Below are experts of layer 2 (counted from 0) of a mixture-of-experts language model. Rows are named router (the router's row for the expert), gate (a neuron's input weights, with its number), up (a neuron's input weights, with its number) and show model dimensions 112-167. Each number is 500 + 25 x the weight over its row's rms, rounded and kept within 0 to 999. Numbers have three digits each.
After each expert's rows: "mostly gets" lists some tokens that are sent to it at least half of the time. This comes from a sample of Wikipedia text that the model never trained on.

# expert 18
router:535478451467482511507479503486547478509471513479517545489477482464501502488511489518498520465452502516546506547497499520552472534525511474525497500465500532494554505482
gate0:473449513465482524490524490462530512483465498507507486498497510531554498502552467472493510488479481529507475465491492499486455486466514462526511516522538500513514498510
up0:472517493503474503494452512511517503459481491519483495486504502489498492514484510512504480522524502523460537527472512518447487478498489488527494488481489503490441530498
gate1:516489477466513533480516534492544531505513484475471467499488472512469478510533515558503517518482509485494521514512538476522498531478519481483495468510524492498467540519
up1:542534468496555522484523487515546470518515527457533500498496473526470513512520500513498507487485500492509492524522497500496510512500524507480500504480538504510474546525
gate2:515507512486481523468482479511481512470505519504477514473497508521498490495508477502522489480451501501474488485550494521479470527503516515543486487552443498528516492515
up2:459482518502496548502477488538490438501486531502492498479459529475473461496455515488483515491513532526481496492509501467500501512592530516516494506501494498501501503496
mostly gets: "é", "O", " work", " Do", "our", "ko"

# expert 13
router:521505490459540521470537538502495476536506482534534476502512501502496467494527485500501492502473466518503512534484514497519517511480527449501469538496481527482467516479
gate0:500489532493542509506527489481476470496551538519562502532497462512524518445470480529496498490534519542495522536487516476474530527494523488507491488480476501520472488465
up0:466497491509479516500498453525464501484513516522484527498496522544500501541518483503489508496508505470497481523534505474524538493535493570472534483484473484488514507515
gate1:515467482500511492526517554503539456465535550518472523476499509474493497462518541462532506474491488520514501503456510472519542530478514521473512531524507519498497557519
up1:503526480525491489508534544516545491508492518521484477464485450491507510515500500496406518454486476502485463509527499488503523509490513535509508506535499507467475544498
gate2:472495504508503511472477483513525506488427560538463498498512530493536494449477478492468501497478470492491487537545539511527515554505497488502452499467493504551510500504
up2:485482496504535488491511471474498559512486448505473470532490552489523467486496468464508460502469479540519491492508480531471499515493520483514497517487510520534466561501
mostly gets: " be", " not", " been", "be", " f", " him"

# expert 31
router:516487515455480484451522550452507480507458510517508545522481512520504510485490481489520523483492492509495476548493493476510460511475470488515483499514498487498523524459
gate0:539485502518509475469487505517502522471500528475488521471500491529521488490494514514482515511561467485508454489510472500505450479486489522464499496510497477474497471513
up0:535532503552516497503434530537481539489512514457496577481514499562511519486473509465487527486482477506525482462520483492505528485483535520506513490484511481521498481515
gate1:490516532469499503490529475513498525516487463528519534473482497514533480524484470513505499436492509461477462476490499485534486505510506485525511483494482477506505504466
up1:487486503487492516527496492448532494518470439511503499470497491504502498429499517482508504528521506516519496513499498522493473443524488487462478509489495508519514492485
gate2:509477516460472522486509477449510492509520481536501469533512529491522465482452503514505508455507500539471512504487506512507520541532520476503507476520476512450504500452
up2:510503460522494464496477537504538507519524492475519518530481487450509493511499484516526534503485555539502448493502520520522480477536477466488493477493508499500518526469
mostly gets: " ", " number", "ov", " level", " Win", " Mer"

# expert 0
router:489502509414501534463500512483505442486492447507506511510525503507524530502503488558503427491512493535495528524516564513489526522540530491503463465483476544495502519465
gate0:495505514484465510438519487499546468510515498501482531452503484504519514509492494501506515524476480507449514480503495484504510499496480476496455501543513472537503497492
up0:494475488479471502486523505476523495511524535499483473519495496538504482540493477495493531489482447463495476498473448445469496456474480498496472539538466497546476497520
gate1:528474492489460538479526493485524527488508504483526501476493480503502485467481484465493494464494521557457487467526506509521516498456460464506497485448519441503527469479
up1:489502448485459492575457500515539486517515505462499446482468501506465522526507511499482533480499535498539451482476495489532499534523512484473482536493502507498464506493
gate2:555479499507478542499559505570494468544495469490512522490492500525520495502476520512521473502543492504474479489534523507530468526499496487468523520540522487527487486469
up2:484534525500540478469458455469534495483510443496486498485538489499528497504549503488505490526484428508511523512464499514486506506490489464520543517460491504503507483495
mostly gets: " in", " at", " from", " to", " after", " during"

# expert 8
router:491502514460507532489499508485520505521502496508526529482499518508469527473541476475519500484494499491453505485496500493527475501503511496550521494462536522532477485497
gate0:541501496487503529475475502488520450483535477529558497456519446515472508506515487506486455486519498500539510534474523476518531493469518488446483526510438494475475507468
up0:494497548480493526479565540470522475487517498501472525523464471494519526478526495455480515495465471534432459524527487492490503525485513513504529458567496512479511528483
gate1:497468511499486545503476490511480510522491521541530472520535532509481499443520501483483562538472503514492469531436475480487482468522480491522524470495525527527489489485
up1:492483459508494464493476476490515495461500517520452465530529496507478462496492497449530515493525485482511533510548515559483495518492501528488460475521535529505475492503
gate2:482494491513508514466511471494523503485516477498476542502510473497536524479525482496507492499477530484476573484502512482485499521480486495511495506494459484487463505478
up2:545519486484477478510521534513486498543480513527561482540451514513545470535504471452513506449537483527507470503522531517534478476466505494527527519517523467499545518508
mostly gets: " Force", " William", " $", " having", "\",", " Army"

# expert 16
router:521476487495534479491521541518512481507549517515521506479462482484523516504497497482500513558506513527518471510480499515488485534525502485510470525487491495495516477489
gate0:507495480499450492491481523546514489505466511486486497538490511509518440520549526519451464534458530514518495496498505449507543544482483482511547509477509495510493546497
up0:497475503533493546497493505498485477472470494540513481471550550493467542472474459499543525452518492497442496539506531545473486447545473498540520480506501536482469510509
gate1:533482522512478498466481491539510549536465491464522542549515460520516532482470533530481525489470525505497544526470483520523489484489439473454548525504482482476514505485
up1:482533511488515496512501488459474476519534539473495446511477521512478484503485468487528479483533490512537476528508545499524523505488553509531481475498463493489507513537
gate2:492517489484492459490509533511504497449500542484494515498435520485486486505493518500486501512500513495541480550509489501483490518462508533529545504469501505529475511536
up2:477479543488537556501530487488497464475520477507507470524497505507487510501477491538500482489516547527487486445489507518479512508505468459491499470491478519510480524494
mostly gets: " August", "K", "j", " where", " then", "ko"

# expert 1
router:501499512457513499434521514474483466507486498534511484506518529510515469496528448520487483460489484499456512534461527523483522520501490472513471496503476490529536456466
gate0:495477540468470502483506521466510508488515469527517523509503523529536517502504489499481493442533509464523486518463547514539518519497513453526486508556544447495505492518
up0:508504516511531511477537479495526526502531508505479518492550527504475503503497494557497480481492533532534454494464500450473523536522490475494449495556528469485523480527
gate1:482494524481472494516484505469500524572522503481515537495490488533537493483487526505461470510526531511462520523482460497505502488530540478489504478516499488502515472546
up1:541522453547513483517484483506506527479531489498499527523503484491496526465523503480492510499527512532459523510487480528462508490527523505500520488465509513477494504503
gate2:496476518423452482500477473506484495546494512516502500502502555569484492533506501520501492458529514531490539512541499496504522517508560494516487513510492514509521480465
up2:523482532498466459465529531442497486506525520446533516546467415488534498506516502474549486527547464509505498526492503457501515526493496504503506523523522515507505520506
mostly gets: "9", "V", " con", " O", " V", " Vi"

# expert 19
router:497461478444436516515504473431517471470509501521480505522455487500542498517501515511502523490507518500475500528494483509555455525514504476506493489505519522547534484464
gate0:511494527516519510519498480491521526507485449512483493494516516468486483475462530479492544461513553492496524508531509513487463515515514499493477524468530505508512515504
up0:517512512522473451512504481471523517496489465517481463487456486492454456509494523481477554488509512515479508523530499513527450523511491498486505522499521552488502501505
gate1:507545499525480538498490494493454483463521538485519466500518481517517510498526489482488494498502502485537488503490446519521472498494481491499490459503478490522537514520
up1:515513466494532476484487528526514487498484492520463466486524510554506505506477487481482499467540479509537486497501508506526494491490461511492480488502457431471464522502
gate2:501465473487487463493508535518552512473437469517457488505529489449487509488486506513523524538492486503479518510453498531491489477478477545498531525458485494471473486547
up2:504516565483530520535544498525437514538521489457519498509509521475529467522513501482537462495477505490521505489496534461488511539500501524490533491503479445466477466490
mostly gets: "s", "pe", " actor", " politician", " producer", " brother"

# expert 24
router:505495467456513536513491482519568474472525522527455508501475506498493528484460445492506521483541503514462511550481501524541475515507489466535495535554508508529534504496
gate0:500551498505503489497499521518533512477517517459525490540474497527511501487488548489499516508513549495471497498509475462506536514495507483517479545486509512507477519520
up0:504509489520490515522471489515498494489541552480493477487497479477498494494473521514505502506460508527461482490507498487477555507498497508506537509488523514525511496525
gate1:511524523485459530508499508493485476509457487483512477513532489573532510478469521506470495484552524466512489494474472528478496532505448481489497495532502488473466498479
up1:508532495518477500534522482480500506512497527483496479514562498527487534488484511512529543467534501459521527461447476528472523509523495510502510541504566528448461513504
gate2:490503524514490519504511453503505562511496529476518540497524513519458484519505512523467467457533500482498507476520522471499501465477500475509506463484497502570517497507
up2:513500494491466485489504541480478474491481530523518479503489550530554512499473475487524502512458486474488491502510463537531502482487508483502460512523469519471482493495
mostly gets: " one", "cre", " each", " Canada", "gon", "chi"

# expert 28
router:501506495453502454527520515500505493508494479532538480517504545488519545499471513473502527502473529495467515504480466459502522507505491475478465463516489473466491481478
gate0:518476523498481530512513478472531472501521503525489541520507491527483469440518536520473530489498509512511518536459498486503525455498445496512489526526495497527519498527
up0:500470483479510494479535509520497495471521497496532470495510568501502499536497505502498484503519514493503513496502480499512493513483503532549523491501492529507491474494
gate1:516443503488466480467553494491533460491476500516484553482472502491483509497534545516512490458505471475482536492511478545515529542502480503543519522501500529477505534497
up1:512446478524499463523539470495502508515519484510493513511491494477468504484471503518517532464471499453475536513496491524504534513495485468537488513515529527491508529498
gate2:492467534455504510488473503464541446511510539530505504528521525480500521473503494478523497453478492497507483517468506522524492503548487491515510510498509474529504481516
up2:539468512530447452493558513528534507489437487445513513513491482516459515527536530495480462481515504494527525464485455469439484493506497503466489515504493455509507485530
mostly gets: " (", " in", "(", " on", " into", " ["

# expert 17
router:504447468483449487465498476470538497491495470477502535529452473479504510494525491478497497457514523539535513519481500528518499500491525488533520459488533554487468528497
gate0:498512511495489485531528495480546476479511519528519499530484452453537526528457516503462509529481489509467527504539467523517515500534501538471487486453539529499516545537
up0:478556497510504515471512514489481522545530432460553491465534528519489518518493481499509534505497498470522523526442506463503445469470468503503499512498481473508457508467
gate1:522503524437495480516500474492471480550496454511521517504542524506488476482516474492506510482523468502455525527477521477521492501479509459516516463520483460503508463458
up1:493528520456511513488458525444495475478497506521503469504485511518482447478488530480490533512495534463495491487497491484498476524492521482472512533520481498538515440459
gate2:486492499484484481527480484529526492488500494463489503543491495487533520489550500515472468511467510512501537495513526471464538512484514510488539522530535503538474490483
up2:518463482505459498494510511484522516513468508504509509538530453516510511530517490487513469446488494543538546527508460495490503510527544501477521504492494498522522484497
mostly gets: "st", " November", " year", " El", " game", " Cup"

# expert 3
router:506480490461505482434476522460510458477521479506527572494445521489527492518459458525473499479488470499501518468492516519505509476513530478479472490493489488543495490495
gate0:500474521453508490502455487486523491492508480507479445545517501503523520534535511512484462493522495476467534511508488470530478479488466505496514485511484491467512491480
up0:505503544497483519511513484527437494545474496521516494550534515511497541504496474486513462521486508504491528504457516507501495496500497482499499470482511478513485464498
gate1:499495454472506500528513468504547493502482500493492524473487478490491485537506467483515479514498501474515467501542482540534532463483506492486440472463502522500511552469
up1:479477476505481539484531510521542466478444521516493544469424516510484492506485514494492529485458506498488465479539510499521488507480522498470473529494487482462492505510
gate2:474525498484523498507478453510498464512510522539448515462481528542535453528488477449449462486531486486519479485490456477498532526518481472534515503508497483453510485475
up2:515562507520514453483536531496486461491480543490462478487463524489497492512486514489449495519482485510543477491534459503502513527534514483492516479469529527495513480525
mostly gets: "in", "ga", "ho", "ia", "ti", "ina"

# expert 2
router:498470512501421449456533537473482474532479502522551481481511548504467515503494504494501505467475473551529492515527540504498476484491509481501482494491495508470498522507
gate0:481489488499501502486509500510511495485515482490483513525455498444515471505525491497508486480518491511531542506525489516506524514491464508534583525492518508545513531491
up0:494492512503486495517516537495499507506469529503524519548511494468532464535484463461463512529467505491517555481490526501472523482460467520474492487488449469511516546517
gate1:520532495454499550479457471506512514494518495473510500523496516497482473470462531525546474484517528517525518505469469504503515467490489437539525466504536461484515494467
up1:524440536481507465499500529500503450481513467515491512535502464495530541502514507441517497483490531498480530502535501492505484547503515513493489556515484515500495538471
gate2:477490476516526494462493506473533471469505517519527551517514489492495449524477531530507456505511505475483487514491486549493474521499526490532459489508501482543491434503
up2:489503490499496470534507460541456496506506529484511520484487499524486487481514491542515509522485448508501517482474510460465542523557514482537479495483469489484446487504
mostly gets: " ", " c", " f", " C", " dis", " has"

# expert 6
router:533487504492517483497485469483526495470511508507520517493460465506496484457545507512496495510470546540523488471493541506485521550496507507538499478466524456498457495491
gate0:488490501494504480478500523486523506464484492542556520519501513494471499515489463502493548502506484479485506526508517526491480482501531456510523484545511552493506503492
up0:511508502532505487530482504495514522501491528490473502487512504507445486533540492452462514479472452508498531523519484474465548510524559500518522504514516531498485551476
gate1:474529508476523492525481550519510465480445539518523502510472504503522507507503510488425480522535497504500489466482540498496533469515501488512502485520483494522539509493
up1:502470503466532518505551477518509527547538485512510474498507530494493479514507479468444498487512479485458516516469420449534464494530478510485515467479478484487565467474
gate2:524504451504533497480492549464480512450523505500538522504522465478527510510537494499510458500517519488490477505504491456510505491509541443502523511476496545503472509507
up2:446512507478499545490521480537479490497486515549471465486492513504520480513471476519477468469503473497459502522484553470510505537542478521509477457516438509533521501476
mostly gets: "P", " La", "B", "go", " Pa", " U"